From a checkpoint of a small mixture-of-experts model trained on Wikipedia: a variant of Adam for the experts.
Below are experts of layer 9 (counted from 0) of a mixture-of-experts language model. Rows are named router (the router's row for the expert), gate (a neuron's input weights, with its number), up (a neuron's input weights, with its number), down (a neuron's output weights, with its number) and show model dimensions 160-319. Each number is 500 + 40 x the weight over its row's rms, rounded and kept within 0 to 999. Numbers have three digits each.
Before each expert's rows: "comes after" lists some tokens at least twice as common just before its tokens as in all text. This comes from a sample of Wikipedia text that the model never trained on. Tokens count by the router's weight.

# expert 11
comes after: " ", "–", "201", "200", "202", "199"
router:499477511489467479524507509460545556446519515535465529476462495496441527548537553552470528508470528366436573475476513496457514582564460550464502549541525507437538470504466477472463563527573544462491553559464481467541521556546498452468549497455543597456531507566440586458541494468475510455523553508496482481545534556418482504511499528442480468503460474436551503504548545483487528516504553483501515500517397483515492514546446574534513524544544462504502402536505577475461483470481544
gate5:400520520505437523451472493493473417449504515558542557485431483535544490468502524502468535479501510474501500483419461508406527472570452508548523473492534484415497507409570520457519426510452524621541496480530436480541453578448545467526509456481550509525566519478555524443471533444529452496549479515523458486539512480486527426457408489573484478506525531497589517560564538450521468490470462494500449470545433506489536499508424495508593451477502467486465525511486525499527444486498478
up5:484493602561468466463456453497500449521511512533491550469507453539460551386543507575550580494544485549512512468475473426476517499513510414512517504546533533425560526501518565458515432467445495537504571540516513540526466517402476470493514479471563506524484541474586552462524494462490432507596498461460462521590520544461504476443453382561528521521517561457579524539535514478494453470534434520553477494521496487497422540480472470454545472436448449494482527456493483527563468534503440
down5:499449529435527475498471503528517509549454505462470427556518493527496470498503521567515485490566438514539452512565451509444527523434641500544506498537511453516524440485462401456472503544525432402553523498547497482572429487476570513489516468511576501525487487473466569563441450488455520541490495463566494514448566462582578558487463512508478495430481478490578500534472452414541616472454514422462531475583467452446502484476415513524508495481439472494549509493452530528499491539490538
gate6:559433513504540445428519523470510511500505496548524490489578536503476513496525501483511481457455486470476579471541493472469453491435416589556459496516519530537503586540489486535530531449431449473522472485466513536529482511461518476505553522508450493506400459543522510387489525526529534428499471504435485524592514449427375503458466461512463521538479574499495415450470511490435475482490525487511514526476478480539507502510513514469482458523483529501508555544546505533478546533431501
up6:459510471494529573605505505487529534487525455473493482466459551559386492551546454507490490523545512596534472542488570533470484486528530479440487567504510468508507403540539509468546501460561511547487456529448519454516536514545492591474536467500484520509544490407507496576547471549514509616521565451548549516464514467538538482539546572532579484432560428587560566510536486537555554449475452480429452451489553464467491535547556500517499546397493494517453462535509496516580523504477577
down6:485490479547526512563478522467498503550491491502555480527502530425437466516548537501481560561487497496527533463561430442447467502492469535558537496522542478549601429511462494482436480458399532437512433520514531478530417510480517496534510477523427532522507475505527441496578507485533514449541503516466523412505449480513518476468433510489471550501536488500477524583492494480495506483536487475474535601498520493518542480525512571556527514508472535522464506527499481593505482456485512
gate7:546480525534439495484529614452624490477488524459510478565471510500481489501492581518534554439540485530527554464426532474485514544521469488534511492459511511565484523481516468475464591521559482425506509447467475482522538617556506507495495541457502471483458484465459520537532462510532481458502516498537456493495464484534567532433456591560501496531470460551471468477470529598552524481448571523512559506492473460535478495464532462528485431440530463482533458433479462478454545483436497
up7:502508544436537483545470479459475469487504473463452518573494474527517522458478506539452551504421519462518506492453532503521395447471531499429462486506501470444570442456618515521504414535503462508502479507475432482458451421430515525500485502539518544497520507434529468529537530483547531523519508512485442490538519381538500502559520533426459535491567484479495480510552509571550470507476486569493468483511480475442498554499436508426551452524513508470424512484488499458518534499528516
down7:470518443546575500508475531456495510504424472504511522450471532488512568566486537532530469482519506511530507495392508541548454518506476449514476496493562542464423543498481454567496461521490481481480576479486470478538490513586519596523521483509474513478500550501444540552553553505443400491456503450499451463457522506478550539515484470509461569522486475456472523367465530533477544504533536470528562486485578474562425430437496592518495538545445534513575445552529525493420462452552532
gate8:527459459485524416553433482535518459456454480530520526501557540505533495452493521491485510522518534547454479479568454500565541572451511460527524500507492534461458489546483487488507526473446505519506523511525522450550481520496567460564501500414497424444436480546499548555536520532464475519513498519469456518444566545543435437543411537486491496529468465500478487477514534530532607483480531470501523469476481538481522469393475511505516571543510531518436490454518506507497539514493495
up8:442529547493403444454387516471508494458503534428572456431421483514496446521443514465470487526562481553412467506507459472466468525497521483522572506552457534562464439482448524523539510474486481519521571577461475459517530480457526493495501532530466478484423508521530557497522494521549506574447533513535493501505460468528509527519425559538437531579522537464421523471518462514445526503533487485548555576478460477550485507544540537495500541500421438469411557395495439459556467537483472
down8:577504479503469469492534506552515588498548518451528439443471484489442470474465534522511542512496558500524460477536567504556489429497495552479505514552467520405483505498512490509523496495542499489526488563457506499507465495525503448524440490452457525506549493549480491504537479517521538464482502465437558500587494438549546483460531492524491501501470506568493492465471486582463529518562509487478502480569511452463503447518515457527520523533563510508634500494490578552497459428475533

# expert 5
comes after: " ", " |", ",", " (", ":", ";"
router:432443518536468484513550467537495594417523497518483534432478490499474539577549534496495498552484539410485540537512513549442483528498468561476449529536493484471563488529464543562484533508536558482434520550430482443526508539551519474436505454436493548471534492551456559455530492505453556485524530457496478505600541565412463510523504523439510475441427462492524455562524494462477505572485521497501471480541473529487514502587478515490462507516529543519507432525462535511490467449434592
gate5:523491474513438527493470486522519451440527510491507502562466471491482445450542531515499453537513519554506476539456542534511496513460458489514504512499487476519519584524525479521573541531463444565559510583500507557500523469490566528480459525450497551578612475488436539497497477512471450487534493440469578569565518459516561515503500518531572457528519495555593561426523497501509558466419460532448496466509481474592511444480524520476501588434518408511480459481444583538513508513468487
up5:551580482529504411423498549471481491476376572481515473575530395475523499430548488468581520430523530533483505477513492463472515543489497528488387441515525494433500467480482460467487503455472500466564478433457412476509503530490538421545492472527495489507500505571490485545512532493525460486506418508503541466483477519493512503484471460470500530484498514466505521565448538485510456498551484465561547410511438414519555468522463433506535496553481433513448533564524521496444406472508462
down5:549536537507443534562439495442492427521524556465560508544464560527467508463537547496505535463466484511466541519513562469480472461433497480543517525555482479505472494544484473474465422503534512497508522491545436518496467446509508434551558471452525477508493503496558475486504498481431497524509559501516483526494506502520471460515544477531511536442471548557514498521557545517437467490512535430461479480568481494439463535496604560563544504441485455461563534509545536462505494500454544
gate6:529550448573486477477507495463555500505491510538565494481570496524447455564542578426475505507532439449533573503543490468537513480534522516495431531452556471492494505517523500517535524547478449471468491514468445459529511510495513480471519549421545492428502520420454539495499516476495513480497510469499514534459509575453514486550517487555546548500443447518520373560518464476523455478470546484517528502478472444563592492542475479460430481511547512487546514545448410429521471535519567
up6:580459549552507540506485571486547426517473517462577507521466455534470499463435557415537548471517427486468500483468445421523517533537491519527482530532532571454499446555474465505522543553469442419536551486478496505484576535458391489464557529460490472475478447451498482539483527516431477469496484527491530491498543543500531479549494490570459569502428475562534470558466433482482418421499492532511522504539455451594483492487525460557472532523441523518543515552555437506520531547509469
down6:499508507507520544525551457509507466518510528547477463498484465497466507449521502571531526513525492651555508512482512484453472471471542535470518492443533542481474498488501394549462501490461496528516541551552549519442481468405471493535456542511488504523479464556481492489511529673486566469506455488433545485471478483425566452494481461465457547446512501523476516495477445535514515530426462487456502505432546481513496492526596510530524496473570486449456441450428530570520461515427578
gate7:480445457526505482501462499406499524485488545514531469534472567518412442490516462407551530444422544544479519503602464510561574458512403544487573536484557462476530461509531550495482562544493486541536568506520506492518542532447500467548529447427447530463517540515455502410539436523443519444491428490496497488522549576470386470539480504485517534483458454521515475442504531477411430527492512527479434444511481486542490526502522524572583474491469524540509548576496500570496515514459522
up7:444491564471514438547510544557505509466521557499552538467510479574508456540496542481482425511551531401511582562463570478482529576484525486514464524546497500499514522488476454557452492504494545476477497453443433526531515492589504466476583612549539467543486536497472493474440494486574554514548506473528517545487486448562532486457461546531446456504482591458554468511560516505510481463528553480529515531566487484479511504513397502506448516513519473491504443496504489442456469458525508
down7:565502538465478449516453487533509504439511545508471507495511554531555430494557512474498491476545472434427442464537488515485524499460473525541479519537520533490452545457534542504521524548544563450512483497553539531496495466474471466502478457417514552533510531473540575455451468339530459528518522484481488475487525515540491448523466553545517467532526540509489513490460496428472515533483484478521440536552448485421465532453532507545573508530522519509567436520502485523433467547488507
gate8:486505411522485494458454499440535471558491498457535484446468523508437503453485501488558543477584547538487522494579473443491529557456470503477513493549459515463507456540496508520547478519539539462475522421463528408462499447509428489514588484502523559553456517536381515510538486479542463560487481541475564496456488524477444536553461491473565453519470576554479443485464412450512520542493451463483501450423456530529459460464498496444486511545510489511451532472496446537572495514421458
up8:518497543487514507509490497543483511501512478539442458494535525515533521577497468520468461572534443497535477489429522443490423506487510448510458490512483483488472495540524557497505486485522521537436557516551537491441526498507519512526560521464492498473437524440507527591576538525495527556489558484457442452524530515531391495547501492529540497503523463406495431427540593456476527472536517567503536493457555514436458533360448509456480440535531473517434498422476518453505570459510562
down8:528575404491493520427473533517537496466532481507534478532554505479467509535557417500464495517504516491482373477520494576516503534463429526508450493514458488576534466527489573520517463458515491446471526528552482456503515505549554512498488516478510489492600524500508481457470462505529497485515522507470556443539502545522563460532577493458441431530504479523542486541463442518502550587563460411549544501509491569543578589471492463469481576492491473427521485499510463450494512463494477

# expert 14
comes after: "\n", ".", ".\n\n", " |\n", ")\n", "-"
router:485407548522526440520539515517517577492567466533480534492479505499463460598508554498468462510485529453448519532514554539472513491517475522452522528528491454476520488469418539541470514543554545445417555526466487455531492509566507534487549506470520541468465491478418591433532476482531552472575532472515455459556577525432445457562493517454499476520495519477471443502560517498483486540519543542461484516561493535489472536588458574542500414498546536494538510566475511530443474442432584
gate5:560513527511465464471450467504520564512485501582499494532462441456433530572456447544570497509534482486566465505504507523510463478523568554474457464566508501547516520516523484506434483503525528507479508448465582487505481412508451616492517501520553503457467408483532456442481509539407483410484510546466499478530479520434499474547517537507463491481440493422513479510496447523558552406544481530515479454479540498475468490424471502493483492486517526481544520473518559540595573467514515
up5:515493478508497541510509479481470408542484585466498440485491491530505610478471553450541469497541461520535487553481487455500519493474490494489463497525500546537416437476555511510472535478491460483491531547448452506464451503459531457508508494497496522617507478467527438482543487528493456495491497446519498461438529510446456558490553502598610555504512485503430538544505636425489426488466470537465483493511467342529539483581497495515560484492485487515509514481473452501521574521489501
down5:520507525480529492554507513495446495589487515497492541535437481521499507487530504494489441562544463456495505504457472523535439448478514586501485487516495550485457495583503510474469461455517540493487459519502466515467550490540529532520501464447414458464495556523526510502454573475471571591539534572470498462499429526482506484548470470510472498505483553530489571566443499490532559530505545496515534451494558486474431511494576559519500529462477426474561471544546567552439466451483443
gate6:535538522477480458502489484500498469483640502448518501534582500526591494515477497484442446450515492535557517454448501500547463456480461514547472464448491497530507534564538471526441491462536519522488410502478516569538524498497548500463583520516450510515423492457472444530497427516524527467468492421487469486509470527530531520443594513585451587558558442447477539472499504518546543492422534496450468557465538437488466432516474511492495445503504535519508476505593543487440485482481489
up6:483529539571454528521494515521480592437559507522477484566549467452534545555442492471473503502521436449530494543548549549499461405489522456426464535468464513478544461472509498469498489455534444473523485444541451454456483582523507471457571464454544497539487472466575536551566432481510535441503543473520537478503501448477555515508527471496497468494532438468489571558560530508472438467513387485486520502528488393464565531533476486423504479519486546494457437453545523522541498518436507
down6:531540500516548546490461464428499442606426508451446542481473501526493486507527474461537560512536467442452597568527493447422542524502515564595486506539520548521514482541464514453523479520555485497477546561533528525502495507459437505563499488516552538469514446518455557480441529478456543447451511474458483482501474536514468470485492442475538551355426488552502561536483522494548512529478579494566498552496487512530537592508533508493486530532511436505495501506492515478522513513522468
gate7:460522490495506492452510589477508404535487626486508468525472548458531534456469470594501481396535511521498496484550526538601561505466485404496407499503487494485485509510493457477529519497387518549489524484424515544524428549467467414514438441551463461534453516536500472440481612529493506458490440521491538617471525487505499460628533497455542488514481460511546498450526459499501500495496469511474534510473541472541526540465515475487475562405453524515509523498536523516579462537496507
up7:555545525527549465524475515477563587344463520477520511440458543494496547537566465469480470449497554543552470436505464517496491501449546452485471454426466532468397502542509534527521616502499572550538509565482547519452528527448510472421498556429498470522487507491591455472522472548521441399504455471533490514522466477521558538426429527573480406505545526450514534506489514523488492459454475510443470499494517408514465488465503541432514473486524468518476495492450470498503515467518495
down7:464459494472435565539412497467514469565472506481448560503467507473551468488470445552527473561476460517540450495474498463459496449548419444482480555511502465509478458459473494458422513493453536470515500465561458441550511472512545472481517476527521536461480470485482551461526503479477569568544553528464468440482494445441387494461496490502493505473481557495497525529486454481544445496550529542451407507478468523544532475507484519624535550502460508485524593440508542557538435485490469
gate8:459444498491557473494414549518518481404482514426487488416480498556443516492515535493480503486487511505533520506509438511556448538456536482477524533510538482471541494450494546518465488574485493521461481570472432446473514498529409529476469575514505425479520488515559479514544540496538568471493530499474598491474497550508442491498523461450521506529487400539507541537495510560456484516430498465574539485493543509508417512472568484599461457466444514480477484517483391580484545471492465
up8:456595573489482509516515509528468571455446455561496464535504468472506550509510471570435424525425466480519490511509484493465493440436521541500537549518466597477526464546483560509434538472439481447458494475507525530519412479527588550452482465498499473482481522534495507434488484502479519536503446506507474482535470483448457454513573544507587506501489540505484534475457484482499528483483508490492475521618503506500488511524519495470495456568538520487579420544485546511399505490560543
down8:522505480513496494513536487493422517516590541519508462524470487462486470512508472479543485503564443463424452480498577537524496490495446461466521460546502478541472614545551473474571487467419519492491502536508493481539487525497490431589474546492493509524500426534464477526485519510556518575485498531472508551490535527447614547540545532522537551459557476477440437465524554510502521488511482489467467495488476470540460455516488491527547430518534569481575451492489460491504524417444531